From a checkpoint of a small mixture-of-experts model trained on Wikipedia.
Experts: 128 experts in each of 8 layers, 32 SwiGLU neurons an expert.
Below are experts of layer 3 (counted from 0) of a mixture-of-experts language model. Rows are named router (the router's row for the expert), down (a neuron's output weights, with its number) and show model dimensions 192-287. Each number is 200 + 20 x the weight over its row's rms, rounded and kept within 0 to 999.
After each expert's rows: a language model's description of what the expert responds to. This comes from a sample of Wikipedia text that the model never trained on.

# expert 9
router,189,196,189,186,219,171,212,219,192,170,227,204,212,209,207,219,194,209,176,172,240,231,201,210,155,231,219,219,233,209,193,203,223,214,202,217,231,184,201,183,210,188,200,200,241,174,206,170,226,219,145,211,192,189,237,171,230,188,257,199,213,218,200,194,203,216,215,206,179,176,244,227,197,194,186,214,185,218,251,217,213,199,199,194,217,202,232,163,183,192,208,184,198,238,229,213
down0,214,184,191,211,178,187,193,206,200,191,195,178,236,202,220,211,205,193,205,219,190,175,182,222,207,220,196,180,191,209,223,189,175,192,184,194,184,229,222,228,206,175,235,225,176,202,190,182,193,180,190,158,206,206,187,195,173,180,197,206,219,181,202,189,213,208,217,266,189,172,188,198,215,166,193,227,212,174,187,178,207,207,189,170,184,208,175,193,163,223,223,214,229,198,209,226
down1,212,237,204,200,205,182,233,191,201,201,210,165,234,201,196,242,206,173,256,187,193,206,176,203,165,207,195,188,194,203,217,218,188,226,162,209,216,204,207,200,166,225,163,211,254,225,201,191,201,161,198,208,221,230,179,220,164,211,198,213,188,221,184,216,169,168,206,166,204,223,222,184,198,231,165,242,210,185,181,166,182,211,201,200,194,209,177,180,185,188,155,210,203,196,255,223
down2,209,175,227,194,186,199,231,200,182,218,232,200,207,188,196,199,201,149,207,181,230,215,206,199,182,195,199,222,209,180,176,218,191,219,209,183,212,193,217,217,230,192,191,177,178,212,219,202,188,210,218,181,176,196,196,192,204,211,183,214,178,172,214,201,173,218,203,240,181,177,207,217,198,206,185,208,192,180,187,199,205,183,172,214,193,186,239,195,187,199,213,208,165,176,183,168
down3,208,192,193,197,227,171,224,176,228,211,200,172,175,211,209,207,207,198,197,244,202,209,209,230,266,187,201,238,176,213,204,231,195,204,180,207,191,189,191,199,225,198,219,233,179,191,187,231,178,216,200,213,248,177,208,204,181,206,214,203,184,197,213,215,194,180,175,193,201,189,178,231,215,197,189,191,215,222,231,181,213,234,194,210,206,176,171,187,199,208,182,211,218,152,193,180
What it handles: Verbs after 'to'. Verbs after 'to' or 'could not' in narrative prose, such as place, strike, take, plus prepositions like during and against.

# expert 50
router,213,217,227,191,180,179,183,223,203,196,215,224,188,218,210,175,196,210,204,241,184,200,198,184,213,176,196,197,195,239,170,151,242,203,195,208,220,196,193,220,185,224,192,204,207,206,202,166,181,209,193,213,176,224,177,211,177,224,194,176,197,167,198,230,203,218,192,222,175,175,224,190,201,198,166,189,216,222,175,241,206,201,203,230,219,237,191,213,215,207,197,211,231,205,203,224
down0,185,181,212,208,204,196,202,186,231,173,210,194,215,183,164,228,208,208,195,227,229,199,171,217,200,154,224,243,221,228,216,203,207,224,192,206,207,174,199,222,201,185,201,167,191,193,199,221,221,180,207,204,207,256,174,169,201,213,189,171,182,210,224,203,202,198,189,216,180,186,194,191,238,209,204,205,198,201,224,186,200,230,216,222,207,218,196,178,214,208,197,162,184,177,195,202
down1,205,216,189,172,199,198,204,229,196,204,203,210,203,191,194,225,221,193,191,235,180,198,195,219,159,218,203,188,210,179,229,229,190,206,183,176,205,197,206,202,221,220,200,202,197,206,207,203,211,235,217,199,226,178,200,183,154,171,227,160,192,208,226,201,192,198,219,198,190,207,216,233,190,199,177,221,195,202,199,200,193,219,182,182,236,213,205,203,149,138,214,152,181,226,189,218
down2,225,196,201,175,207,233,172,217,179,200,178,221,217,185,197,204,167,206,202,212,203,204,188,153,204,231,208,193,176,219,191,231,185,203,234,205,213,186,233,190,178,193,188,201,184,210,196,188,199,206,198,166,205,216,201,230,201,213,207,221,182,239,206,175,209,166,180,208,207,184,206,198,235,171,171,215,189,208,206,207,207,193,176,165,184,195,206,227,200,219,199,222,173,181,187,173
down3,223,206,216,199,242,212,186,171,225,160,187,233,213,228,167,182,194,213,168,193,240,210,192,208,203,215,219,165,199,172,218,206,235,171,194,199,212,174,197,201,201,192,197,204,238,184,211,230,227,177,225,189,168,206,214,187,233,206,214,183,202,183,194,193,184,209,207,199,211,228,220,202,171,216,195,202,200,189,218,215,184,202,187,196,218,189,224,208,192,204,212,195,198,191,192,195
What it handles: Copulas and as. Linking verbs and function words like as, was, became, been, be, into, or, often in railway station histories.

# expert 6
router,199,185,208,202,208,232,182,184,198,194,209,184,163,221,215,232,176,228,211,236,207,223,219,169,191,199,203,152,235,219,215,186,187,203,236,223,201,188,214,176,194,217,221,211,178,198,167,209,210,231,193,224,161,230,202,223,164,192,199,219,203,207,230,202,190,210,202,202,195,191,209,205,194,170,218,208,235,238,181,211,181,189,164,186,196,183,178,189,182,210,152,181,184,188,222,212
down0,180,249,195,194,194,190,204,202,205,228,163,166,205,241,198,182,187,192,211,235,204,201,188,157,192,221,210,202,219,167,193,185,205,214,163,197,222,177,168,206,200,221,212,206,207,213,171,198,205,183,169,194,211,197,260,206,217,209,181,181,230,195,205,226,242,178,233,198,209,213,203,230,131,213,195,220,192,219,192,192,195,207,182,205,174,205,196,196,189,176,198,195,196,202,200,179
down1,203,202,217,220,203,174,159,193,171,224,223,172,188,169,169,233,204,203,163,204,220,172,203,198,216,211,184,194,220,221,201,251,211,191,195,163,216,199,201,196,229,200,186,191,213,195,199,221,207,204,187,202,192,188,157,208,180,191,203,196,182,201,190,201,196,181,184,178,190,188,191,201,189,203,190,179,200,190,221,220,205,212,164,176,191,223,199,180,236,177,180,216,233,205,193,189
down2,144,236,171,188,217,187,190,207,181,173,236,213,213,207,207,212,179,211,219,198,223,181,164,183,199,188,211,184,222,227,184,157,226,215,197,218,170,208,179,221,207,185,187,195,149,199,222,193,217,174,197,184,206,183,177,253,197,190,203,186,201,192,208,168,223,198,208,196,206,213,199,211,182,241,181,230,217,201,176,219,196,225,240,180,243,194,222,181,203,205,201,215,186,220,194,181
down3,170,190,210,191,192,189,216,207,217,191,190,202,171,200,231,206,213,184,200,170,215,200,218,234,232,213,207,190,202,206,239,227,201,207,211,198,205,216,209,178,246,197,237,192,183,169,210,187,168,193,180,225,202,162,202,199,176,212,184,184,222,191,219,185,219,230,199,227,196,181,162,189,258,193,212,221,201,190,249,189,219,185,215,199,224,210,204,224,178,212,170,202,186,185,220,212
What it handles: Sports achievement words. Words like first, most, been, be, career, Total in sports results, medal tables and championship articles.

# expert 15
router,178,197,174,216,217,191,202,250,166,202,222,197,178,196,195,187,198,173,218,181,186,202,197,218,199,191,195,186,210,206,217,173,203,208,227,225,173,179,190,188,208,159,201,227,221,232,190,186,193,234,239,222,193,166,187,212,172,211,245,208,192,210,231,217,203,234,186,208,163,159,216,167,236,246,182,183,216,217,229,235,166,188,156,209,189,196,218,195,202,198,252,179,190,237,188,226
down0,207,220,184,194,190,185,196,200,212,218,178,156,202,194,219,195,215,214,195,185,163,214,172,198,194,201,214,185,207,195,180,214,244,192,205,231,188,235,219,230,204,186,205,183,191,211,204,175,151,227,168,199,189,238,201,209,173,196,202,200,206,220,204,190,201,206,205,214,191,211,239,205,208,194,203,213,188,208,210,160,179,200,211,202,166,173,187,183,206,174,214,219,199,182,202,224
down1,175,184,227,192,205,195,202,248,192,212,197,185,195,217,213,198,196,189,182,197,195,188,243,214,196,232,202,177,207,231,186,194,218,206,182,171,234,189,143,180,177,170,179,184,203,203,190,216,239,209,191,214,268,206,212,203,219,178,191,187,212,195,228,223,222,203,186,180,168,213,189,208,193,201,221,199,211,170,189,193,203,214,185,196,195,201,189,217,183,211,194,205,220,214,191,167
down2,189,224,188,213,210,198,209,234,234,193,210,233,187,195,181,204,190,210,169,219,224,232,256,180,242,174,205,233,228,223,197,203,210,204,217,166,190,177,181,181,221,238,174,194,212,195,201,194,205,228,200,181,180,223,202,208,182,215,160,203,200,188,223,229,154,190,211,223,204,163,146,185,228,234,196,195,192,212,222,189,189,223,251,203,203,208,175,213,195,224,180,225,189,181,193,203
down3,201,237,223,205,221,195,190,168,206,219,206,191,201,243,210,162,131,208,213,205,204,204,202,216,187,198,201,198,225,194,217,201,202,154,219,210,212,216,206,210,209,190,198,192,180,214,193,217,216,210,209,196,216,193,197,207,223,195,186,187,202,232,174,165,185,198,208,178,210,197,196,190,197,144,224,233,167,215,210,195,218,197,261,185,190,194,210,170,179,213,231,211,183,161,184,195
What it handles: Table cell boundaries. Line breaks and pipes closing table rows, especially after episode air dates, plus 'some', '(aged' and match scores like 1–0;.

# expert 25
router,179,209,214,209,166,198,223,185,219,171,199,179,211,212,218,204,186,218,211,182,178,199,220,214,201,191,226,193,202,187,191,205,174,181,185,223,172,233,218,213,204,205,181,186,228,229,176,201,205,224,219,201,195,198,194,218,214,166,239,210,191,216,185,195,192,177,208,149,216,183,228,197,195,218,185,198,212,226,240,173,194,213,206,223,186,188,175,153,219,209,156,188,166,200,209,201
down0,212,206,220,213,229,198,217,214,207,145,179,190,178,248,160,191,176,226,197,177,212,210,190,247,186,194,215,190,200,175,190,175,170,205,198,189,207,214,197,218,215,206,194,171,176,213,171,195,193,171,206,207,204,185,235,186,205,212,179,199,193,204,166,207,233,209,192,204,213,205,169,186,213,190,185,213,196,210,199,215,227,242,216,201,181,228,207,213,183,218,187,211,201,161,197,202
down1,174,205,219,202,197,204,209,186,212,209,201,207,167,210,218,212,246,181,228,203,204,197,193,226,215,166,206,205,209,198,222,185,197,204,165,210,168,181,184,172,210,188,170,181,186,195,215,192,166,221,172,226,178,204,197,208,214,231,193,185,179,198,217,178,215,188,229,242,217,202,193,223,158,236,213,228,178,202,213,194,194,219,185,189,208,176,216,200,191,212,210,200,193,190,197,217
down2,215,194,225,191,219,207,221,200,194,245,196,223,184,203,214,220,211,207,197,218,215,205,195,196,202,192,236,210,194,187,208,213,187,194,205,188,197,208,153,174,202,248,191,191,259,181,183,254,223,189,186,198,220,209,187,214,225,231,157,174,192,238,215,215,178,182,182,176,227,194,174,221,205,215,207,215,204,229,209,188,229,203,205,228,182,228,214,212,198,180,216,194,209,211,219,240
down3,192,220,191,183,207,245,236,214,194,222,185,169,201,206,195,231,214,210,185,200,191,236,199,181,224,239,206,225,223,178,213,193,190,204,232,209,194,201,178,225,216,208,189,206,209,232,176,217,168,202,175,195,181,209,226,219,193,212,184,189,178,206,181,192,197,198,187,197,187,196,159,232,209,187,179,221,229,207,202,201,228,181,207,175,211,208,232,178,194,219,229,185,243,230,215,210
What it handles: Film and music. Words in film, song and album descriptions, especially stars after "The film", plus film, song, vocals, released.

# expert 17
router,203,215,221,194,204,208,179,172,186,191,201,190,185,210,197,228,223,202,160,233,206,229,164,179,202,219,210,197,197,211,195,183,246,206,210,235,220,210,197,186,165,214,196,201,206,182,174,196,211,178,175,247,189,198,223,208,209,178,200,195,200,228,202,198,195,202,220,188,181,176,213,247,220,167,199,183,216,220,232,185,194,205,199,190,156,198,219,166,196,207,235,220,182,208,196,170
down0,197,204,235,167,215,228,205,226,196,210,179,209,183,216,205,215,184,201,154,217,240,222,198,203,192,163,204,183,180,181,197,203,213,198,192,211,204,221,200,194,165,177,244,183,179,166,201,192,181,206,196,230,208,186,194,186,179,208,189,157,198,211,235,207,236,195,169,224,182,207,175,188,219,161,208,208,180,185,233,242,211,161,190,193,211,191,182,204,182,204,220,212,193,199,209,230
down1,216,179,203,236,245,185,188,160,198,229,225,216,190,203,230,250,211,243,167,218,220,172,243,178,218,160,217,201,174,217,206,233,181,207,219,195,194,190,179,183,170,207,210,204,194,171,208,190,189,201,181,200,219,190,172,241,204,215,170,159,202,201,183,187,217,199,209,177,216,185,194,223,218,187,212,170,210,195,190,214,184,222,193,236,201,177,168,199,203,180,171,186,195,170,182,200
down2,207,205,207,212,167,208,191,168,204,229,188,198,160,203,193,204,202,202,184,218,224,187,171,219,168,214,140,212,214,252,198,223,220,168,229,198,195,210,216,210,210,221,202,162,204,172,200,204,207,173,188,189,197,213,203,149,164,168,206,221,210,195,199,228,178,188,193,234,221,204,178,175,182,200,174,199,230,191,234,229,194,233,209,148,208,189,201,228,181,206,204,211,178,202,207,173
down3,188,203,168,201,205,228,192,204,192,189,173,205,210,229,167,172,204,190,207,198,227,234,197,225,211,246,198,180,183,195,230,206,212,202,187,221,219,189,206,196,198,214,223,189,210,203,185,222,164,202,230,197,193,235,199,219,204,201,207,201,200,193,197,231,217,192,175,229,193,176,199,219,172,180,174,203,234,197,177,199,210,165,201,178,203,194,177,208,188,188,215,194,200,201,188,186
What it handles: Government and office-holding. Political words like served, held, government, Senate, House, plus party names and vote cells in election tables.

# expert 41
router,239,180,219,186,222,213,187,199,189,221,183,200,209,193,199,214,206,215,199,213,204,156,183,207,189,230,208,225,199,168,196,200,206,221,159,192,228,181,158,196,205,197,207,207,213,197,197,205,205,203,205,208,205,208,240,212,149,193,219,176,187,210,234,219,171,171,215,197,229,180,201,210,199,235,201,205,195,206,194,217,208,205,233,205,209,185,206,154,190,214,210,218,211,183,197,221
down0,182,217,229,217,216,171,176,182,201,227,189,172,256,188,182,220,164,185,203,209,202,199,216,176,170,212,207,253,197,206,173,190,238,164,165,191,199,196,219,237,170,214,213,214,188,218,197,179,214,179,190,186,214,193,203,206,181,182,182,202,222,216,160,234,217,198,220,209,206,205,219,170,177,189,202,159,208,182,168,216,211,190,188,208,242,193,208,209,237,231,172,172,209,205,207,177
down1,162,223,190,200,189,166,201,207,187,179,185,224,201,199,147,188,147,159,197,215,235,207,174,202,191,183,194,179,214,209,202,169,183,188,181,205,205,188,217,193,135,181,220,194,186,205,198,159,237,170,180,243,241,217,191,188,207,171,189,196,233,213,176,161,191,187,208,217,184,173,197,230,185,198,205,241,194,172,172,177,220,191,167,216,187,171,201,199,221,223,210,194,234,228,175,201
down2,206,215,184,182,197,233,201,177,184,198,156,224,202,215,193,209,190,211,229,250,214,180,168,177,198,183,203,184,215,203,169,145,213,179,177,196,202,199,197,222,204,215,194,219,209,209,213,187,224,152,234,177,195,203,198,199,221,206,190,198,165,196,194,208,214,163,203,204,221,228,188,170,182,172,201,213,214,205,207,212,228,203,197,208,198,222,234,174,231,217,196,223,195,192,205,180
down3,168,248,184,214,214,169,199,196,206,169,236,202,204,235,181,188,213,196,214,178,193,210,189,179,178,201,225,188,198,198,216,166,182,203,232,231,191,198,252,211,185,175,183,203,217,237,198,156,189,210,185,192,154,191,197,173,183,216,212,213,229,205,172,162,214,189,206,251,172,188,188,236,189,159,169,181,206,208,211,155,211,205,194,182,205,183,181,205,218,201,192,181,209,227,233,188
What it handles: Word-ending suffixes. Word pieces ending a word, such as ly, ely, ing, as, er, after a split stem like gr-as-ped or slight-ly.

# expert 56
router,209,192,217,191,196,163,227,211,252,189,200,197,215,187,178,188,198,194,202,154,194,173,232,196,209,165,201,180,211,171,194,219,195,196,201,216,182,208,195,222,209,206,194,217,220,231,208,180,228,199,208,177,166,222,216,239,215,180,203,225,198,206,204,178,217,204,203,191,213,175,180,197,188,192,238,188,200,201,190,179,167,216,239,204,184,172,174,187,207,217,175,186,213,233,178,208
down0,189,194,202,195,220,208,218,184,186,210,178,235,201,182,219,166,207,213,195,211,253,193,200,207,215,199,219,167,195,214,182,184,174,185,174,223,192,173,225,180,191,197,218,176,188,202,214,205,187,178,199,205,197,255,195,182,184,242,217,202,168,209,208,210,182,171,206,219,181,196,194,199,205,166,217,199,185,210,207,196,218,185,215,212,220,191,166,192,169,235,189,220,170,200,181,208
down1,216,210,199,180,172,222,208,210,204,205,184,170,218,188,190,180,196,199,218,190,224,214,215,215,155,184,219,203,212,208,178,229,175,181,222,193,173,153,189,206,192,211,189,187,233,194,190,197,195,206,221,220,205,174,225,204,179,214,183,212,196,194,181,202,181,173,183,215,162,170,198,235,202,151,152,206,197,206,198,198,199,181,211,192,183,179,214,186,217,244,181,175,199,207,250,184
down2,222,220,176,175,171,184,173,217,217,171,182,203,212,189,167,214,182,198,204,186,202,196,197,180,194,202,222,183,224,189,167,172,201,188,195,219,196,205,222,205,193,172,167,203,206,198,171,216,182,182,190,247,166,192,232,211,194,197,183,184,186,213,190,213,221,226,186,200,200,210,204,199,215,205,214,159,200,185,211,215,200,183,209,173,179,198,260,206,193,197,184,177,180,208,199,201
down3,217,187,225,204,212,211,198,181,196,161,183,193,220,207,204,195,202,175,200,200,167,184,169,230,172,184,180,170,200,201,217,178,188,182,211,194,190,202,184,172,243,182,223,215,184,173,242,197,231,232,214,208,191,194,210,201,212,177,189,214,225,212,172,163,204,194,236,177,187,230,214,215,221,181,254,214,212,204,197,211,204,214,217,231,186,227,227,206,165,163,221,220,228,182,191,209
What it handles: Album infobox and reviews. Newlines, pipes and words in music album articles: line before chronology, Label:, album, songs, guitar, review score tables, Plot headings.

# expert 11
router,221,199,209,207,164,195,183,206,221,187,201,200,205,204,183,219,217,204,169,200,206,213,176,204,182,210,217,211,209,176,196,201,227,211,244,174,199,230,161,209,202,213,202,233,200,202,205,166,172,237,178,200,245,187,181,229,189,215,213,170,188,199,225,205,176,178,219,171,173,202,230,203,196,211,223,195,222,196,186,204,221,213,228,187,232,211,200,203,177,191,185,240,214,208,223,214
down0,215,208,241,216,178,152,209,193,219,225,218,167,210,193,184,191,190,186,217,201,186,161,183,210,219,204,202,217,232,203,188,203,216,236,188,190,191,187,225,205,162,203,231,191,223,233,180,196,190,232,192,212,229,215,172,237,204,208,200,243,170,183,227,201,180,198,237,188,170,218,204,206,197,212,180,207,232,190,194,207,200,245,195,203,192,179,186,205,202,216,196,180,229,194,217,228
down1,242,178,215,204,185,198,194,186,207,198,212,214,216,204,231,198,210,174,174,226,205,193,192,220,184,199,220,202,202,187,193,227,221,223,257,217,199,203,224,191,236,207,210,204,181,221,174,183,185,248,155,197,198,200,198,247,202,219,222,185,211,167,202,183,164,209,192,208,163,183,229,227,176,208,203,209,204,214,189,199,220,198,197,178,208,210,231,211,201,182,197,232,178,192,219,222
down2,198,216,194,218,205,224,190,196,213,200,201,199,179,202,176,192,183,195,200,205,209,190,187,238,203,227,231,173,208,201,217,193,233,255,197,253,169,200,207,173,173,201,232,197,211,203,162,206,228,195,179,193,239,190,214,203,186,175,192,197,200,223,197,218,219,187,186,194,194,194,195,225,259,191,209,164,200,242,158,214,159,196,183,192,187,197,194,181,211,195,184,199,213,194,190,214
down3,213,221,204,217,184,183,217,195,157,166,226,202,209,182,180,200,195,227,210,161,163,189,193,219,201,225,233,235,207,189,191,197,182,170,191,199,197,197,189,212,168,203,206,151,171,216,176,223,202,187,185,185,199,204,196,223,199,209,199,213,174,174,224,204,221,184,148,193,213,191,216,224,210,185,207,178,211,182,226,216,195,200,216,138,236,195,225,210,179,168,163,193,214,213,251,199
What it handles: Common attributive adjectives. Adjectives and nouns that modify a following noun, such as local, special, key, major, often in building and heritage descriptions.

# expert 35
router,227,212,201,193,192,180,174,199,166,191,204,197,192,199,184,236,224,204,204,169,159,219,224,187,200,163,201,197,237,192,210,153,199,201,188,192,215,195,196,188,197,201,214,212,208,204,199,173,206,201,194,202,169,197,243,209,183,201,228,202,191,198,213,227,183,207,195,175,227,188,230,218,217,184,189,217,187,229,190,186,188,201,180,185,193,212,200,163,215,207,236,217,169,182,181,180
down0,184,216,199,221,200,192,189,200,163,186,155,192,216,203,188,217,196,212,241,214,205,185,173,197,168,190,208,192,226,186,195,206,193,212,154,192,211,227,241,194,152,219,229,190,193,203,189,189,187,206,181,209,192,187,192,209,207,180,182,203,196,222,178,211,185,206,207,183,209,185,217,216,191,197,192,256,186,235,164,208,217,200,218,186,205,229,203,212,196,182,191,194,178,225,224,248
down1,219,199,201,202,207,220,186,219,183,214,169,193,161,193,185,208,178,171,186,201,203,192,192,190,237,219,225,231,187,224,226,177,196,192,208,193,203,175,185,220,203,183,197,201,205,222,195,233,195,165,173,214,217,229,198,202,217,170,216,225,193,198,195,230,190,227,162,217,226,242,253,188,161,195,201,197,164,223,200,192,214,236,231,158,196,215,207,185,207,182,213,195,213,155,184,223
down2,220,212,176,193,201,192,208,191,165,165,192,218,197,209,219,164,224,203,199,204,198,184,199,213,198,217,163,221,181,182,189,197,197,194,231,187,187,205,168,227,193,200,187,201,164,234,195,206,233,216,219,187,219,217,210,203,221,208,193,230,185,245,202,209,197,229,188,221,189,201,214,216,234,159,216,205,179,210,242,227,210,210,234,224,210,182,184,223,197,185,228,206,185,157,216,182
down3,180,211,197,175,214,197,186,205,169,160,196,224,187,230,173,169,210,209,202,191,205,208,212,201,188,184,206,190,197,205,200,220,203,211,233,176,212,225,212,204,218,216,187,200,216,174,224,192,186,221,209,226,189,210,205,171,181,233,216,178,204,237,186,205,216,194,173,223,226,215,204,208,179,181,181,205,196,183,224,192,234,188,209,218,236,203,190,216,216,234,217,207,225,219,233,231
What it handles: Copulas and table separators. Forms of be (was, is, are), table pipes between numbers, and degree words like significantly, even, much, very.

# expert 58
router,217,216,220,208,174,202,184,191,215,214,218,199,205,202,197,212,202,226,186,183,187,214,182,205,179,189,214,203,207,187,187,158,206,197,174,193,207,209,202,219,195,241,174,220,174,189,212,206,188,216,213,212,210,189,219,189,210,208,211,179,184,190,219,173,177,190,208,205,172,226,226,194,215,252,178,190,204,220,158,224,240,188,203,263,214,216,197,211,218,230,200,230,210,202,211,196
down0,184,200,176,247,200,198,256,199,230,174,206,196,200,200,213,193,201,171,208,179,216,184,153,220,170,233,208,198,206,216,206,221,203,232,216,237,219,238,198,225,196,203,196,191,210,219,199,221,234,209,180,202,182,185,180,176,167,194,190,202,171,199,211,179,203,215,213,207,191,222,179,179,161,192,227,164,204,202,222,183,155,222,212,209,188,191,197,168,184,215,219,205,209,179,198,189
down1,176,214,164,197,195,179,204,230,221,159,172,224,202,204,204,164,211,186,197,210,219,183,245,206,188,222,202,186,180,218,196,214,189,201,221,208,187,232,200,221,222,231,170,195,159,188,191,198,185,194,194,199,214,187,204,168,189,183,204,173,190,181,194,188,209,194,193,242,202,172,184,188,197,193,201,198,175,195,204,193,203,172,175,227,201,207,179,196,186,203,201,207,188,223,160,223
down2,239,241,174,207,181,203,215,224,136,202,220,200,168,200,195,175,185,209,195,181,192,192,204,183,206,140,191,229,202,184,212,214,186,197,201,225,220,219,206,178,198,221,191,157,237,228,193,179,210,204,172,175,209,181,221,195,212,176,210,210,164,217,200,206,201,201,198,204,179,220,222,199,204,188,203,194,187,222,193,190,197,225,214,228,179,226,222,177,160,158,198,225,180,179,192,213
down3,169,175,197,209,195,203,181,189,196,193,218,215,200,196,211,182,217,219,189,181,222,183,181,182,216,215,192,185,182,169,192,196,204,205,193,188,223,242,212,236,220,238,164,184,163,205,182,213,226,190,205,227,177,209,144,171,168,217,158,196,200,199,194,199,224,213,196,190,198,186,212,161,190,154,204,198,211,198,217,203,204,155,194,219,204,221,193,253,169,211,202,188,246,214,230,197
What it handles: Possessives and head nouns. Possessive 's after a place or organization noun (dam's, kingdom's) and nouns heading a noun phrase, such as change, business, building.

# expert 13
router,201,218,189,211,241,159,189,187,201,205,198,191,220,196,157,229,246,235,203,187,205,202,174,217,194,200,201,209,193,200,214,189,202,204,199,205,189,158,188,234,222,228,202,189,230,180,201,215,201,180,203,216,203,192,186,188,192,194,165,180,206,203,157,198,212,187,200,217,171,189,195,201,177,185,203,157,234,180,202,194,217,218,204,188,192,179,204,171,220,189,204,182,204,184,195,225
down0,182,209,206,228,182,194,156,166,203,188,206,179,218,178,180,214,202,222,198,182,218,229,177,213,193,212,203,254,202,183,206,190,193,183,196,184,212,217,192,212,209,207,200,199,238,181,203,155,202,140,200,212,193,233,187,211,183,180,178,191,172,168,206,198,183,194,236,218,170,201,184,178,185,204,207,221,232,181,201,190,224,246,227,182,192,194,213,222,193,231,198,168,249,206,207,195
down1,229,230,228,204,176,207,199,175,154,204,193,192,216,172,168,205,188,164,207,196,214,168,185,194,225,198,206,156,205,215,181,230,196,195,207,187,203,200,220,220,215,177,210,227,204,241,213,167,231,195,219,189,186,215,215,197,187,198,208,235,202,184,236,190,222,196,215,198,196,196,232,192,175,197,213,213,205,176,215,188,210,176,208,215,214,161,223,223,208,177,157,205,206,196,186,184
down2,200,256,225,182,202,198,223,198,195,205,210,181,213,168,193,199,182,179,217,185,200,168,186,200,162,234,242,210,218,175,184,179,203,209,184,209,202,187,196,171,190,211,226,204,208,223,214,194,204,218,171,229,209,198,200,204,174,182,216,207,207,182,214,243,180,188,235,202,219,174,166,179,213,176,168,197,213,252,202,217,187,203,211,190,197,196,214,195,190,222,166,199,199,204,195,201
down3,192,200,196,221,223,205,175,187,208,242,193,206,206,172,216,179,187,171,201,210,180,222,204,177,199,171,185,214,211,221,220,197,170,223,180,199,200,211,168,207,213,179,211,215,175,177,202,229,213,236,212,210,219,178,253,171,216,195,214,187,204,204,219,179,172,190,175,207,215,243,211,231,199,200,188,208,196,214,215,190,184,189,194,203,206,219,181,186,187,184,209,221,207,217,229,202
What it handles: Name-ending word pieces. Middle and final pieces of proper names and place names after short openings like Al, Mar, Car, such as -ville, -ington, -ius, -burg.

# expert 51
router,189,187,202,213,256,170,192,202,193,191,185,186,212,205,184,191,216,216,197,215,216,205,220,230,196,198,241,221,192,216,185,214,191,211,206,192,204,177,185,200,204,191,187,193,209,182,229,213,192,179,224,188,211,187,221,248,153,209,174,176,166,164,166,218,218,189,172,207,172,166,198,165,182,194,202,219,206,209,199,212,216,214,236,230,180,180,232,184,223,180,206,185,224,179,216,211
down0,217,194,212,198,228,178,209,203,200,198,206,208,212,224,203,209,200,188,187,222,195,178,220,212,163,196,203,202,219,226,220,214,208,191,198,184,194,195,182,190,190,171,192,191,214,229,223,209,203,202,197,214,190,235,166,207,201,211,225,163,199,204,190,201,204,230,224,192,191,207,214,198,199,220,195,227,176,191,191,182,227,206,175,210,206,209,199,217,194,197,199,217,228,202,192,206
down1,186,207,207,206,191,206,190,207,217,214,210,157,214,184,179,223,166,222,206,183,202,220,171,238,211,162,202,200,212,224,208,222,193,198,232,193,188,235,229,189,188,213,178,190,230,195,185,193,189,170,169,214,200,184,165,261,173,213,246,199,186,206,209,174,192,219,234,189,185,207,178,177,235,209,215,219,198,191,221,211,204,215,199,201,214,207,205,195,210,199,167,199,213,181,180,207
down2,226,200,190,214,203,219,194,219,172,224,203,199,210,217,218,194,209,231,205,187,205,179,221,170,242,213,183,207,211,177,228,211,187,156,175,229,209,200,174,196,193,207,186,201,190,189,205,189,187,232,208,240,176,206,166,209,205,208,197,224,210,224,217,192,210,187,223,202,225,152,245,198,189,212,169,206,193,183,216,195,206,216,227,183,230,170,149,182,210,214,209,188,220,185,233,228
down3,200,184,178,182,187,209,175,173,177,235,196,195,192,189,174,206,166,226,204,237,165,159,218,209,173,174,201,232,239,195,216,190,220,184,172,213,191,218,149,193,203,196,195,197,192,178,188,178,221,184,186,188,213,168,177,205,196,163,216,191,204,198,216,235,179,174,184,232,171,190,187,195,247,206,190,197,169,239,199,159,211,194,207,169,170,187,193,181,186,257,175,179,215,199,191,176
What it handles: Foreign word syllables. Mid-word syllables in foreign names and words, often German, Nordic or Arabic, such as Kierke-ga-ard, Wühlmä-use, Erfahrung-s-bericht.

# expert 44
router,189,182,226,188,169,205,199,190,219,186,218,173,224,213,204,215,206,223,208,198,226,173,200,237,186,221,197,190,222,180,190,222,208,187,159,192,203,199,221,226,159,197,198,182,260,207,184,192,200,188,210,212,240,207,246,200,219,193,208,181,188,230,230,207,193,143,225,174,179,183,243,231,211,226,204,176,208,215,186,174,215,213,198,251,206,210,211,177,179,191,218,213,233,204,205,168
down0,222,230,171,201,148,200,199,216,188,204,184,177,209,197,188,213,199,208,221,182,187,232,199,205,210,195,201,192,220,207,223,207,219,209,201,211,220,169,211,200,197,204,224,221,168,225,218,208,176,218,205,202,153,202,195,233,170,226,180,208,209,220,219,173,221,240,166,203,197,200,212,217,192,205,177,210,202,150,185,219,185,164,174,195,198,190,216,164,188,176,187,207,196,201,222,194
down1,189,218,233,192,254,174,189,194,225,211,186,205,218,218,185,190,170,213,187,196,181,217,150,205,195,197,203,192,212,215,200,179,165,181,189,218,229,196,157,203,142,209,182,198,209,223,183,213,207,212,158,200,191,239,213,209,184,194,166,208,206,218,181,207,195,197,163,167,199,241,213,165,218,169,209,191,211,208,204,210,223,200,211,205,219,162,209,214,206,173,193,181,222,187,223,204
down2,214,143,211,184,187,205,159,214,166,191,190,230,195,195,217,172,202,211,177,208,205,218,222,190,219,184,209,159,189,190,224,242,181,185,207,212,216,210,147,199,207,182,199,234,196,213,188,191,217,168,224,215,203,246,207,209,225,161,164,187,242,218,202,252,217,204,240,186,224,168,199,208,179,208,200,164,254,227,204,204,227,185,219,169,186,204,220,207,184,184,174,195,218,207,188,182
down3,191,197,228,193,220,198,193,192,196,246,187,184,180,202,142,209,199,186,193,168,247,206,189,201,170,214,200,217,241,194,188,212,208,166,207,222,220,181,198,215,185,180,207,198,241,191,181,185,228,206,188,221,239,240,204,221,191,196,203,216,148,214,217,182,209,196,218,222,214,217,185,159,200,182,207,201,154,213,200,229,180,198,217,210,184,198,212,187,217,221,198,159,202,218,188,204
What it handles: Plural noun endings. Plural nouns and plural suffixes after the/his/their, such as positions, measures, members, controvers'ies', services, students.